{
  "num_hidden_layers": 13,
  "hidden_size": 96,
  "n_experts": 128,
  "experts_per_token": 3,
  "d_expert": 48,
  "d_shared_expert": 0,
  "hidden_act": "swiglu",
  "moe_layers": [2, 3, 4, 5, 6, 7, 8, 9, 10, 11, 12],
  "router_score": "softmax",
  "normalize_top_k": true,
  "routed_scale": 1.73,
  "balance_loss": 0.00395,
  "balance_bias": false,
  "router_z_loss": 0.001,
  "init_std_router": 0.0107,
  "lr_router": 0.0012,
  "num_attention_heads": 3,
  "num_key_value_heads": 3,
  "head_dim": 32,
  "vocab_size": 8725,
  "norm": "rmsnorm",
  "norm_place": "pre",
  "norm_eps": 1e-06,
  "positions": "rope",
  "rope_theta": 10000.0,
  "rope_fraction": 1.0,
  "qk_norm": false,
  "attn_scale": 0.177,
  "tie_word_embeddings": false,
  "parallel_block": false,
  "init": "normal",
  "init_std_qkv": 0.051,
  "init_std_o": 0.01,
  "init_std_up": 0.051,
  "init_std_down": 0.01,
  "optimizer": "muon_variant",
  "learning_rate": 0.0105,
  "lr_mult_o": 2.0,
  "lr_mult_up": 1.13,
  "beta1": 0.95,
  "lr_head": 0.0155,
  "max_grad_norm": 1.0,
  "warmup_steps": 200,
  "schedule": "cos",
  "final_lr_fraction": 0.0,
  "batch_tokens": 131072,
  "max_seq_len": 512,
  "doc_mask": true,
  "train_tokens": 430100000,
  "max_steps": 3282,
  "dataset": "wikipedia_en"
}
Below are experts of layer 7 (counted from 0) of a mixture-of-experts language model. Rows are named router (the router's row for the expert), gate (a neuron's input weights, with its number), up (a neuron's input weights, with its number) and show model dimensions 0-95. Each number is 500 + 25 x the weight over its row's rms, rounded and kept within 0 to 999. Numbers have three digits each.
After each expert's rows: "mostly gets" lists some tokens that are sent to it at least half of the time. This comes from a sample of Wikipedia text that the model never trained on.

# expert 91
router:476471527477476475492523472530475521527479486526527512528514471476527467473525475472526470521531471473517524526523472526528525508526526470490476472485532473523481530478471528477523473523473527477479465472473512470527473523525524521475476527473474493523528474477472530484477524531469518480
gate0:461478470505501512510520459543495542513493489482517523526476503523514483509484466470538464473474484507554527563526486487521503502500473462536489489457533474507460500513480509494483472511503494483459453470474481492514512529477499478486485514491476477496527512457473492499497550561495528505
up0:519476490543489508482508492470488500483541474545489520520507490517530527481535494515454511537529516538510501509496552486497462518476526502505521485490476513449469523500496523514455513501447494470514459488502482515541521447496498546489513529498524506515485520527491500494554490500554546505
gate1:488439503480489473499537485556507444551486538468527476481503478492558505537521525489502472510525503513509527494493516529515518532486503472488474450518500485457506523504516541491449505582501508516491504496494509529522511524553514487504504508471497525513508509495511521506484499505516499527
up1:490511510487489517541512496471520508456505510474509504518501514539521444461522490521524472485510475512530465495482525489496447442486536508490470512473511459502508491540490490519533450429474509537518513523533491491462465531508512520503486488550502496498505495504525474470513525539493518481
gate2:510453481442461469493507460553498507474422510475490465485466536488465463480513468479485472501521489495528484501514502508536501520504527498441531519495494489481476498480453521481457446491492521491510499490476500492514506512495505503478530477506505546470513463497479499508484537513501501482
up2:448506500479469471498486495503497518470514490461498471494490514463515485494481485493494493526499504510534515443467490521498493523474474473424521502479511490498508495517513503492480454503540501470501504453456580499547485498483500451476529516506556508495475497494460483513473517495525472502
gate3:500489478471539471455510510506475491511457455468492518471520457558533487508464462459517492527502475470493498492456460510482536482515493484514510464529504507479460472506511510449480440530477531491491485515478529492486481529477518501490504483491480517483492498475550502514483492517518518454
up3:484487483439468525485517510489488502517491506494512447500509484475521523446536510542491500489524496538490510488480486459511532494498500490496516512464496486492503495502513478488521518503529438472525511486486441545467540522488529552525500534500490486496506421528483468514491511528501462496
gate4:506501536483515440454507449514483494484491541523491503511496480474485477483540509490518484483504476508560478498545484526536510494511498468529471500524480529506439515516496500461496452525476497484526505523508439465521479463505514495484467543512483517485504487506473516488470535494472500537
up4:536468533509506539524471510457533452485480499481533509532455516505489490492504480491482520474485487474509531520481491458477531470491518507538563527477514462527551488533457469521489530473483477511497488488502479521470511535530539540508506466471515483502485496467506480479514490490496523534
mostly gets: ").", "\".", ".\"", "Canada", "German", "Hong "

# expert 102
router:472470526478477480489525473525476522529480495527527514521516473474526467471524478475528470518528471473519524529516472525529526509530525471485480472486533473525482528482472524477532474526475527478477465473472511471526472522530526520470477526475475491525531474475473529486478528532469520479
gate0:489517490519484530467448434471498513509493491514574510518504484505479489491490482481517445510473495475504467513504518500533507508487516495496446497474557497470503504508498488453512478486482483447488471493507511472505478523533499557509458496467522532529515483512487494516438508489477510500
up0:497502494525460492489479459462488529477525483481507540513534477513504497502483533545522438488508524482544500504506491479468540514510504503507486512494543504471474484493476519479496519557516485481438505487498513517529492504527503521525532466428503482496462492552515497550472489484502488495
gate1:470482523515436468462496495493468550506450493490530544497549483486503480462525460475555475509492514486503512508477501511495488482507471506493484511523509486458507511506482528499503483508492521491467490505488459456530500533499486554466474492483495540489503505506495474553529525524468517546
up1:506539483473501498483482530502484456458486498496465493527461473480522481502499502474552460479495512477463519508523534492505516564481519487500514515459469520525483515496535517518521473447488497478484516527474518494511474498504493456501528532511496453515458509487481553490492487436496517470
gate2:476493484477539433459491517484493515504459480479529537527492493450501485460479527479524493505518482531538526501509509532490535539488485499473494513487506469502451534467501548496487493503477517487455530523478493508511491552496540477451481507497496462479490494502487509563488517525508506485
up2:511510474481547496493518540509500465504451534475552537497476491508532497478511532499494522543509473483534518536480495498499525459482484533529507500506504475521402543461509503509494475500478469493525510527505482509484498518485495503516478483509507502494512488508488491440468496472459468531
gate3:501521482517496524502507481490468471511478479560512465493519491427539503463509479499523535508502439490506503458519477530472483503492541495487501491432490527539469502486472480457494512521502495457505510495522484488510474516486520517470503556489472481513469491505461484481511530491481527528
up3:502483476508500559502510518494504519493518519527480537460464449508479498427495487517476492553515482469528480489506530525492476505501499523523519502487478489469475470538538495493449499447487516491517517482486492515508489516514506491569468475501533462499479490487500479428490506494488495502
gate4:525477506463514507526485500512492508492531510524523486549523510517496490485540506500503494533495508461479542555473507495506541467495559499485492453425494495560471517471475504525537488463470482514480504516475481480522496501525472514472488538469482500530498479480472498493504532538516523511
up4:514535523532496539482494491521502479528476496491472508459504517479525524503464519499508511499535465480524512482468499523496447520463475500526471482507502498529523492526474515470496506499540541476534479492503453510449509528482532495468470473476446510444494476502469528487482502476461451480
mostly gets: "\".", "Association", ".\"", "artist", "Meanwhile", "village"

# expert 122
router:475469525478476475484524473532475520529477496527528508523518471476526468473525478473529469521531470467520525528523471527525525514527527470489479472491531470525483529479472524477521475521475524476479469475473515473526473525527522521469473525473477491523531474474475529479476528531471515482
gate0:514500505508521528481499486469510490507510481501506499549467461469502488489536528501507427480522500461508514511484526503483558498504547517519500501499508482516428549486506512510473456496478546480469511434462504508463469496530522485502480513497473498517487486504465485515471540494481514487
up0:482472524504501523484509507430564476523458498523486537469460475505475517521474475524466487485505477486497513457502542532522517514477480493496523473545529513489543484492534520504481561511527507538522518489511457504512514501504499535473503508463514472505454480466474488488507516495505491527
gate1:468533535478511528514534467495497514502493490511507481486541505504501491501499475525515490530495495503532515562542484528537504499536483493495478471470510456489495472434480499478533489501499512498489503491518528503493505470491526516557477467496524447544552474469475490544496506507496543454
up1:480492503496505499467490491471513536461504445511494503465502533515541517470458459481561522486525530507518480520504497501510484538498486507494490504506470527495469498493533497510541505483502486480505478492509545538498458476470542454495518484514535429512543467453472490530493487489514491491
gate2:499491512524510454540514522512505515497534460502479490443482472481517496474515494510532469500534502452523525498532504518548483533495519493515531525461494521506527520532465494526503521481491537472545447474486511498542512527515495514479479508499453497541537523489465515490501524507474553478
up2:446479512496545497503482454499510521511512514499455529524502500527515501505493488494525484503510516520436501476521524466469463561506462503537484528455496513504486532518436543486459435509524519481519480493489499498491479489522497493470503484472477509499508499526488498505494482506507553542
gate3:475506521459491503431521491521526524510478495508535489526471459501489485492511479448486487486501463489490524537546538531485517542494523486531499516500500504499499504485503530553546481531523482450494501509526513453479498501504506538473473482511509485509520487473462522458499489496433499477
up3:477522480526516502521466519522468503542533525476532491455520523507519529520516541490490502477518484488494477480477467501525491479497478481488494486500498492544488459499475495505452535471437528497511479493533504526504515515471526527517487490465467478533467473537452521531496521512516509572
gate4:477466522511470502500528474485488543525502520503536452534540498528537490530525458508503513504476475482531486493508537543504491512516511484526487522476503537448494498507496537512524467558466515493476535497491544497505450500529532534471502495534503490527466468480518512492487476518477525460
up4:498509465456474493538475524539532435528535533517463485533481434487447515474523502500484482492511508493493497495466520500503455495494479490472495480526492502499505498473475505475472545518492512492524479481522545460496506455474474481505508515496475467486458516534454517516498530482494503516
mostly gets: "spok", "Te", "gene", "pri", "Tu", "fact "

# expert 51
router:473469523477475478481525475529474519528477492527527522522522472477529469473524477473529471524529469472520524526519471526525524512529526472493481472491534471524485530480472526478524473526474527477482469473474517470526475523528525522470472525472477488524525474473474529489479527531470514482
gate0:518466500484504491465550470552567473512476496517526488501498500483561521533485491506504520490550486490503471464478511520491506499479477501445521473516475497525476488477484522477508457505447504448449521499492509500487498512483506519500491477471486482512504450478475493537476475527473474493
up0:517507482491539497509496485477500500504445491508501511523500531512528505489476496526520467541532437545499471490458481517505508529472430490467520523515486511547445495461479508488495529490509472471519500514528512529481476546458517499499479513515498450523508443509479504509512471510506482484
gate1:470496457481514500549509482489522519540467459535487542541516484503514468500504490514508515476514504532509485516509487505472525514527501481503503497529479507537473503432537512509491466536451495493475507513487458501547529481509543498504487518536475485557481470459456488490511505503491472535
up1:472521502494475503536484516497511438510457481496539495487466502496488550547464497500484495545482463502471502566537471519505461510505504499505523506528495485492484475518523508493486459479547521473512502521510515534502527505497529498500479513514492550506496486544484543542461539480478503535
gate2:529494500511470525477520457517484516471500484501492522552504509492512510492525528485482454506545498472552548546511524501507533510571534475506461500546497488497466480459509542515511511508488498490528477482469534494518475532477523462470450482502480523485492518503517507500520495530474474498
up2:482520498510478501505523520538482518515518504484477471528518518512508560533507503508483421501521519496530476537477497503476445526521488500496508532494487491525493491479538446533530532515494496478506488492462541493475501542429541468479500468504486479493475490498503502539478500546484510498
gate3:472480511498504484518497471522484482532536501516546539522498506465496484458523502492503434532481496474542555516493499513512520469514529481486523503500510498527506495436507506503504538508538528467482485469512472465495492468486539462517483497521500456481492482468500489437463509499474476532
up3:491484492535541490551504503508508546483489483534465486446541509457516514520511504502506469473481530515458509505528517465493497500491478496513471517528514495539482499489493505536471482513459509488552528496497514465500509517473556502482504553487488480507523434503531492445470494481507482514
gate4:486440492500514473499515512480502512495479437546472458482524504500489459484514493530496464493505499508524488538469499506507500544509498537511448514492497519558523501440521523520561512486513510462522482482463489484514498544466513507475504517493507526511510505486515523456508517495461542487
up4:460512497492508507472531500554512502523516449535497496458468475524509511520517520450458485501447513519531520474509503497526489528528501487460494515557547488514461526495522480490518463522505453546550490488476500486519540499503486457516475512506488499491509522504504509503559490503494493505
mostly gets: "Won", "Thir", "suc", "196", "170", "four"

# expert 48
router:472470527476478477486524474528476525527476489524528508523521472477530469473527476473523471517529473468518523527523474528525525506528526474490477471485533470520480528477470524475520480526470529475485468476473514471527472525526528520474477529469472489527525472470473527480477524531470514479
gate0:507490501493452459509534504518505546462509510497488500499493493495562472503523511512511475544512488499536510493526520513524487501474511498430468488470539520494518497494480490494469521518507516454487485514509489492518460529503523542474464528521471524528480475512434483452483486499540529465
up0:483541485512523491461546483480508537512502530496507473478473464472531477485459516483475491516519482514481509509493538516500485487469509490521504544495511479422497479452500534521439534554485473495507487494499556505477489529485525503476537490493483508485489479480502464481524469519497518469
gate1:507484494477466499492496513478501526504488499493504508482519462529494515470500456433467472566519511497546529548480473488472539526547486511484511515472503531476527484484512513472492470507512491492509468527488512499543503472504493475506482525499466489531454514471505517484453506532481549457
up1:450548449496476492550490476506520502473470495517484503482489518498509509517505498510521463496497488489501525512438527458483495490503521454486486492470526513564477496462524519495489450524527459469487500500502490538500488459492499515517493449524501520522502466531509498479529541507449475515
gate2:537503520524527496479509485517489518526511467533509513491446456466489508541481519460511494498540505494506513537523476476495500472527483494517469485478516459528474500486474491523485489490536526505513449466460484492528531559514493533467476535475451486478531511489491525495529520459484535482
up2:485512477511491512570452480511509509520538523518506525489513496497526479477526460495446476550470474513491470466548506503499516533518505479500473501475515488459484537468491514512463510479443491460502512532502569488530513474500488489522530500505520491468500527489497475510496539506515532509
gate3:501499521497506506494508496519515506515514455494535493500509501490474533491591495494498447497503503513494478482472446486528507509517494498497508517500499434507471508502518510515541523546518461442545499508502423480511498509531507504457516510486490444515539523498491505494520509522487475512
up3:527489540531533487449488447494481464497503511507497475482468504504491524469533485504496517491542520519489496493472444489493459472543513501559503509479523508499481503470501459502487493504500536537528483484534477487456470512532477511481516550544447481489445490489499494532506485508500507499
gate4:493486498484466486462493498526502516519453503522509525481482509514468486503453510514512451458546500502472483511529481493516504509490513484509492468504526516503512492474486503508528444577529552491477494480497520513530501483559520509476521581520509468476476512479510478509486519506519533484
up4:451555492478485487539500459505497535532530530519478526516465483526502490506498503472458499467466474524518480545499496495479520466506515488500484518534507493474478482499508513517508596499472521533553503524473502490492515487490517515522451529495465514494458528514504505499476488517475510475
mostly gets: "£", "nearly ", "approximately ", "rd ", "nd ", "rup"

# expert 70
router:496471513475486459503521471523476525520490482510509491524514480473514478481514465478532474521540471484528541522529467521524531478530514472501487476471531475527469520473473522472533493523465514481471464490467475470532484519527527523479478524479477470525524468475465528464467521529479517469
gate0:464468523464499491464526485506456495504474520536499479510458507495508501505470499463490487502504505535501442489500479542528528472501499516484471495468508490540483486526485510456502505490502488502510533533506493461515475461492489495470503522487518480520503508474524492532506502523475578409
up0:467535458515467509502463491497542550469535480496511511502506532463513467511544478479505501541501504477454491496507476475519477506504498519486504526467497492511482534549526502499433504497481518470511507485506529534483507521517535533481489481494466522468496456476485497460537489476512522557
gate1:503513503503500480486501479542501516507519488528492494501524508474481484512519477483507519554508490534491554495520495563488530471491501465468491490468508471543463559508499552466500475506477502505513535530502501473513489516539483522497482529502521434505471477484529476469460543472502470473
up1:488556476492519526549487469526504508507484504495475490467498504517483500509500471516502506501524509531543470471462494463519508574490508484505429492474481498502545524503521505521522505529528481460438488503503519488522491539471529495467511484488483520506515469527490487482487450496478533466
gate2:490490531491433510479491460516520520514515496493494494538510459470517502484504516486499504560511493542470549545504489525530488460495513496470536496483523488473514501531476495480540505524473498524490516477500529483522500496511529535461469499488481533486501499496564538466484473528472452475
up2:519509519489510466482509529511493539500485490506500492471536527534492458498501484494506507469495482517533532461478478522489469535496506481466460478458494504568474506466510507488517464479516476469508448489472500488494476481451522486513498529531489497517514485509487483510584503516475542550
gate3:455458472512511484483484529503514511512467519477495524491528505532513500458488515503489513515505502515495549482502493519488493451505526496540501468468492511525468439512478508510561494466517505499477500495473525469538476526486514535483458496511476445505484502468492497501490525530459542433
up3:494480465494506490541454540495525454496461455477497577492467497493497498463459509511537528470514509484478523519477516497477494475534511493543529521475497511501453478505457499485528506499506482501453510497529511479513520526530518513462491505541499481486491486510518512563467510510490516469
gate4:472479512482503549549502561483487536499493521504511460495506519528530493471498535476475523505520526471489548488462524508548520500527491511532452465484491469493492528456502500507509496481518534481513448493496521498473501520524468499463511549477446494481463503481475510514474528493488523495
up4:529496519498478527512466520486485523519514502495518524482493468495514512499449502504526499485510493455552451514549482460479550522467497508494520501493467518490479537472522532498489523488480487468497481530538477479507515503505492491503497525467552474476471466540519518544439535489539491523
mostly gets: "ki ", "ko ", "ka ", "ev ", "ov ", "j "

# expert 6
router:463483489502436496487497468521494502540457476508510496503493481504556489438535505485510472506486481482520511516486494553503508539507537459496485498462523477488486520472458529495547461517478501457466457485503491468514490515511508538487465514484477475502537479501510504502493555517483482512
gate0:515516493508515474494490506508500531463469479487461442503495503510529499460551525458528509474493504482492480520465502541467531514496482467441527488529527518533491521499537459470543509525471491529466519492476533479503500478543496477464491520512527537522487501524528490493442492495482494500
up0:514500518537498483434485498494518521475480511511532496482539521485490520557498482513523495500486490544480555492492479528494515574495521554533498497473496528506511502483497554502483568506523516490536478501517490499508499476463506531538520522477499486492454506465473507492510512490476479531
gate1:437475490509492513480485531495495517477514492545510521474479507498536497488493476531505505520516514483514518431538504509489486505472533516515470513529490487501497501488457540514483512473561491466457434517513460496544530478475486483499501528522518479492485540461519492450510506504472505527
up1:508519514511491505451488493524510468550508520476474552519525468510501482519497486497488513471472492508477466522511512457444530490534533542471503488470499493491505537501528523509472542537478541522504482455498504485512472519509480495479468471475506552505496482564502495482547481514528497475
gate2:490494515525483511488487500490471503541475550452494501529521493495450513511536501498501483536504482471546484434517457487504504528459529527467492500503522490467460511540548447486519483513506486505468516482484521511487486510494506490474405502517517487508509493517512491500515510477492471518
up2:451492489534483482463458524509478478508518472462523469456490480526473540497506467502480478478483511504511486492505425508521526466485489498490507499493568425508486503544501489506526497495536478510490508475486501515527521492513506523510470521567503522505505491509524484506523529521537511490
gate3:494513533426494487548463469534510479544448498480501477549457530512491506532506493465525488492474496485472504512502475495512529509498474523497480506552496468492530489472464502482504530513516473527489479538505490500480508477517507476469522513498506508518532540505515515505515533480500580503
up3:484496545461476514504467489518492511560493487489522496543503514498535516556530486471491475500481526482497495501507475504465536543472506493537502476563505477479540504501513484491537494521535488530422512512508476496482521486488508474494537518520491487522469509500520515519487541483504552532
gate4:473456487511488486462488554439497483520506480530458519469514496500508477485508575492488465502477440481462508523484504513510522512479498489434528484485551532527507514516473522499478466504532475523520494503493514479477512474477487477531474476474523500498493518515490501483471529513465487503
up4:502524514505447466497535526535505532468495488473512480454507475470533470484474491522484528501504503486466478502468536498483526540517523495492479548519504492454498495463499500474488510477485520464498487547520500427496478499496539545491480498476491475538488523478475474524460473535511511483
mostly gets: "194", "195", "193", "198", "197", "192"

# expert 53
router:473470525478477478484522474528473522528478491523528515525522470478527468475524475472526469522531471470516528527524472523527525509526525471490478473484531472526484529480474521479525476528475523476477466474473507470528469524529525518471477527473477486527528474473473527480475527531471521481
gate15:441473561501507457505465469470525516510515497524497547484537496453510498487519425506501511538497460470520503515511491483487464521541505508494474495453521477496499540495521509466516471519497477499497517450492524490485537523495487535495505527505491535497470476515491515515460509489502529477
up15:497503463480523515510537497505485430513534493487505527526491498546510493512454497496470490491480525526506476491459500510531531456464482516513456486508497485484487482499446511499488509483525528457490487489466575497495507500531520510528485502498485526497507460489530495545532456512443517489
gate16:524484481466509477514553507529517484480529502502486484471484489512506496489487491479509518506556408441506506524517506467518504515512506473482470491484526486542472476473464497452508478499459496515470483466497515476503491491540491505507501492478463526552535509527496509490513520508485554468
up16:528508516507453521477490485493473471483494485505474466553503497495523483542471503527539457499480529537474579485482506501533519531467479499475507506552502463464452499501519512481509491521505504489508506491549478492499480487503526478517497513495460539476476495472493478456496515490504537544
gate17:469490525500483482502477465497492558512449478516514485505543507504509470484516490525538514537482482521494525501560476552514528492474516520502473465518465524511451498488490503498464472490538482477454484506469506526492509479467565526507483532477461493519532483477482523480511510521473507511
up17:502480505524493460510478501507522562501455487500469510501541505502504500487515487475524506538479541530472517475535499487516527496479504516487531493541443496534462500486498478502471486472554523495462485486516537511529540467465543471534522502519488502497539461485476489482465487467513511539
gate18:505509504471447516511543457517487518471445491517509515487487501453489508489513509473520505547487486506528529482536484508520498472536539521496485476498564412493489515442520533481501500496501497507477505512455493488474509516495439499520519501503500503517512481461492538485484511487499494523
up18:508485496494494487531498509542514498481533508515446493495521495500503517462471537476541494459494512506467498471447489481511488454502532495528521530565510490494523500501505519507512594506525502485474521533471461511493464477527487491503496542487448529490462521472516494506509492489511493483
gate19:524459501460480499483489492508482481509485494510494478520466529502574496506527517487533491523496480540520502492521521527541510522532487452434507489474548477518508476504482486424526496492465504499508509484474503521503483507520465522516500512514483492518501470484473560460455522500495515482
up19:511466504512510463516496500520465476489511510512522515534474513477487484531558460482504490491524525513494466521529501487488497474510526539553534474523478541515445448499502500537461509465508493503494489512524474508534512518503486476510537507499496451550529510514543517462485519505495514442
mostly gets: "Atl", "Houston ", "Harvard ", "Seattle ", "personal ", "wife"

# expert 25
router:468468527477479477487524476525474520529477498525522504521519475474526466474525473476527468519531470472517526525529473525528527509525525474489478470485531475522480528477472527476525475524472525479475467474473503467526470523528523522471474525473476491528533475475474528481473524533472514476
gate0:446455531490472499447475499511492482498485510483488505521516472452486503495547470505476511530488485497525496543520487472564474492501497509505532492466485499499462503465504514486475489528500496492467483512489431470490461489516526494536444566488451517496496491492488508491491506493472515514
up0:483469550532465489458486474489490456479490513511534473467446486450457492496507484490460487463471507518511514485515463484558457490513507518461497507509488518488452482495502493487496472497481491532497484518514435529485475507530524459504477545482513503492481508516514488522462481482475501480
gate1:494500494518498520521498456464489518481525497543526483483500507474502504471538491508530506473515510514473525541488481549487499534574497479531490487510460471481528495513519527520532488511484520497519474505480527481570473508523513474539466540525507513508479477486497511466441470533490480475
up1:516487478507507522474494483510480513485469486518538500530519510493489517453448479512491508445486516567450493501565471468495469463512469485514520520527515495475505478478503500510517439504517506504492472528511486491520482496510527468519488517474512502495489439534517506423493492509512511499
gate2:482500538529504486448511511511475530554451506499552464520551515472520488487508501480534498522501494475573501509475511531514515541497525477530485488526512507494486503531501544480475509506480552494473512487479503473506441509504542536486516496496476513475539492513510497528492527515467500478
up2:519513530479489505476497487481509527478540491492522543507557480513493556472469518481491503496517515503493533471475477531496505500510484521476501497511501535473461525533506496487480476495490482515530499517508463493498458522473524537492547548496484590496561510491516528511487488489527491543
gate3:519543506519480472469537499533478485470475471484487491495503453478513466478564483492577509509493485458451451514505482479505547503507490490479500479502499450515542477522527516496503506488478520477508499455513516490509482521506518531499505544490512468492501514479463559524502492513489483510
up3:494485528492481539482539503546524510471482515500496485505469503466557497477555495450497509454489551530507540502483494502505475517501457494545534501533519473477509478564485490500479460507524569487492516496514509506487485512498514498494530485493496523500481531555512489490510468509485487528
gate4:510477477467468466490538508475471499504493503484507466477456478487533480492500488484503511483517485482510490539490505477487493465519497518513541491529487471510453538501462522484471495509451507487497495479497570465544471504582496512533481552471525490512457496480460512490518500486505513503
up4:524503466509524552494508517519514532507490537494478535502520508524499543492502512520508517528498533471487523511517463481532493530517522488501526517450510498491485482512482484468564490518562557494507480507471478515491476514511525526521542511499464513507470464530431478504460535508511508503
mostly gets: "evidence ", ".\" ", "\". ", "industry ", "health ", "minister "

# expert 52
router:470485524493433484460512489526493502534479474510512490507507459490579491434519487482503485492502457472535513542496478515522509535521568477519499493501508488498499506475470509493534460496495514499510482494495496491524495506521517530481426499487469460497509485481482510505480512519470512471
gate2:519525547482455527499522504489527499556471434513490523504517477494473498498504505476507498491506500500482486524471533522510488514483528518493471507502546480462497501507520449477497499435473535545501532520479517513496476485520545474510500491489452475504534507524437499506499472462504477523
up2:535524512528466571515531515520518512514460512498525565511509479529552515488515481501492484510473486516522472507513529486488533467511480469521523499435487514536488507515475493488503476510515477490488512504550507519517468510457527453468504543475538494490463481505527517484490508506527519485
gate3:484515523530528526434500470480494482508481463504479518497501484504514512497477482493486505525551557473539524536480469547472517531480525525513492515534506486463486479503471510508475498493508501453506493492540534516505499497479454545462464438502476488481480452527502477508490502481497515526
up3:506520491491510542511486432520509507476537549478484484536500530510488510517464472525502471556481501481508488485528481511521473503524492494491480503459501484504511479539537511499486555508534489473462519493483499515507455456462557490493496547479517508493501508466548492488475466527528494523
gate4:482511472475534528449531496562500495524538531487513466524505487460518504549445466479522549468495502472519496493488477497516531551495498486459502514559474475482476494521515523484470521504516480506529513533526514499474496539508513521501457501474489469512537506485489521480503487499517512533
up4:470556526478500545502496508520500505460499480475519481527515482503526483557453509512510465517488541487482510471503477510482516487494535507465512520544504522495501485492496511500514505482507484507481501516503514528490485548466522555527462478456508495520485538418503503500439501502506465526
gate5:436474524502528501507504487476503504488519421536523518523524436492465493523475470510525509534506474508480509503519494515526469544512532486493510528527471496450544474463482499522441481460528488530505489528517503507500506516522522511486452510523514511470482498514491497492516507498468511516
up5:569528523513447492554499508496481547511525527485494468484471515519497506479465525500483474458494494538507478512515494451495477505497487507542486496469525506501483502529464496475526547506493484486441509477514512470538510520504489492510440518462527457495519496502503512521526544495528514485
gate6:467501519503532489461506461538489499475489499483539563474527522515489483480465502474506533480522494514529481542512548490499518474523508491503481507519521512489483452567494535450492496455539499503491490486493516521510511501460487478532528522532499528480526496452465494475480512515511500452
up6:506488503478529498524512545488499518430522517484504503530527527486520506519472521501489493494505455507523531497487501462509511532537488551517515503464501510507433478480512484457555474504491527508480482534510552518472529549475486452503526500497505502490498461483509495488517519518501450539
mostly gets: "11", "10", "1", "12", "18", "21"

# expert 46
router:462489517485516465451532501505486514500467504516544507527541488505518495479497508507544482559517489477499520511557470498493502517507543493461474491455525504500502527500488540507530481507484557498515499510492548485502466517520528489500485556482490480520536494504500500444496550511468540504
gate2:514507486495517465500515508500497468469457524491488450488475505508499504471523489525518478486452514466531490535518522500466558530500530480528498494465515504527532494501541505521476446549512499477534507473502518494464499471502474495495503466512506554502461500527489492489535544495494428503
up2:502498490522493468554506501474492525481498486465484524520507500503521476528501499522522498553475480484504512509543476495504506514467439511525489537445498488521512474518495505499512475540539437468494505476477518508497509479489483510456500475507504547522471499544477476523450561495476533504
gate3:525475512493470452511481503516466526525480487475495452449533518499503526468490472524482506504506540498471466491452540517482494469528525474484499520561493504514527547456517498511555513488495527502529484500467506527498506508506468521492458521530485499447486465499488473507514495493497537468
up3:500520502483496472534453486503476494508519567481464428476502503498514518499507486490505504487512508557525516476508540512472494493498530482476489503559499503534491518457486498519489510494463490537488495514468445516501472486475475514494529528512504535448457488503528482511456527507497508455
gate4:474505495493504547540464466463502458482504493480503533511464505507512505501518529512497513535509506495523534476525458469530493454522510500533503465464499491531489497478453498529434465471457485517501511497516504501494530558501528515522494462482497543551476467488509506497482546505493501490
up4:531546509544501568462541495485468455510491465506531517507504476461516488523512488502446494525490517471492474505509516500496524474490484480500515483496449483502495494527500488506447448500498489539535486509496546487473491540512482499498520550496509560494479491491489485520517518501493553512
gate5:515487504544508495482510485523530573497520457520501496466483501513516518484509487498534536524481478500475500511494499493491519456495506506541525491469451453475474504554477554522496516552482537523525458499518506509491494482493531505488489529519484441489489476504488502565490524482503510518
up5:502511484469488580514534528475492502513465480492483474580518533492524496491501483485449510477458541514534509477509538500493520530533532489530459487453476500482519504495484489476537480500498521489496531537504502507496502534534511486514481554532511496497486494501538497480470498500471476502
gate6:493473519531501502436473522489470495482511482480467498515444512518496501508482466515531455494501475525487504554485510486499538508498517479476491517443573505563511506529543511524437492481509512497490517490496482522504501496504476509515484494527530514541456500503493494525535483505509534479
up6:567527489496503529475488508509481525485484477512524509519483499522501490502480524499524490510514472503456496543497463488503532518516552509489499478524509503523467499552527532494483545495485509508483544504493512495480507509503553469498505477532522519545573487517471508443522453506500452503
mostly gets: "their ", "this ", "his ", "these ", "the ", "same "

# expert 49
router:473472524475478475483523474529473522529478483526524511519523474481526470472527479476528467517530470471520523529523471524526529505527523470490474470489535474520479528479471526479518474526475525478481469476471506469527470525528527519472475525471474483527526474476474528481479529533468515480
gate0:512485570482507469514498456523500495470479516508534482497529484483496501489548508502502521547496501459537490512495514516493491509480527483461529477517497481503501500465504503488487456527498525530543463496442432483491507528494515496503492478486517463507493513512489515538441492513461550531
up0:505464520441511467498509491435474526495514499478504510508531484491507512503502519524491506487487510488497523446494488498491506516487513493473424487457520480517460481488490534504506475503462537493435525485512554473470501499509504520503512502522499485541453490538549467523487468510496481477
gate1:533462533522516506484467496482494556492474520503513509517470517467528471490469445503572520490506476533495499493514473458534526483487489494494560498504514481513464498481492521506494486493562516481487495499498518507539486505532526533500509529512495532550483482544500550493489486511520539500
up1:539489530492536467516496513510487431503489472524507479548512478529508509499492545491487515509507490546487478511493484476479518543508503519456459464479513511496549504542471508496467527457481498500479499491471514519499486516497477526475543487459511510485516547476501458450457502504499537487
gate2:484511498456505523486500502515493496509469493507507476474493511471523424479520512478482544491528478470497470533486486516473509496489532491533507495519495467471473550434491496503557482567516499480454484507508465501471458525495500466471487512503458492505485515474488508504481492532468492466
up2:509513493503509483517510479518488501496491486501500455525520501503494525506491522498527487474543491458512534451576479543491532489532531507513489513557507503525465482515506524509436464485457504488531494484481537465517486518493492532495534521529532490521476467509501488546500463460507523469
gate3:480491464498485502543502503482512497498523513504495477538512511465523521489481502506483502517570517489544529469526471489491505483536519481469500474539503497504471498526480461470540489509488556529505497452461505497490460464492502540482508513486459479517498438456476468487473542518520490518
up3:506504520465504496450518512505499485508500511498490535487478476508501510501447535494507515546499509495486514490568510488481502539538465502487500487476477499485529483510483518511556551474470518517505540519493441458506479491462513469477483490483452544534462497488470495488507508485540552507
gate4:514482549476500459477468497508476574547495552498496541514446512479497494516512532511522499476491510478512531541491525492520500492512500486465470492537546511469462536474532499500491447520499529496477485465509471494518465489503517470501464517527495518491503482493470528508457522524495487497
up4:474513482479531516517480478497514449440479536529535502502471489481514504471526514498496507485492512494502524496536501511541511535501523494524501529443495482482550481449519551515524468530448485514512497482562446474511479516538522485495539486503481507486484530479505508510531516519500497479
mostly gets: "many ", "across ", "ropical ", "Soviet ", "teen ", "some "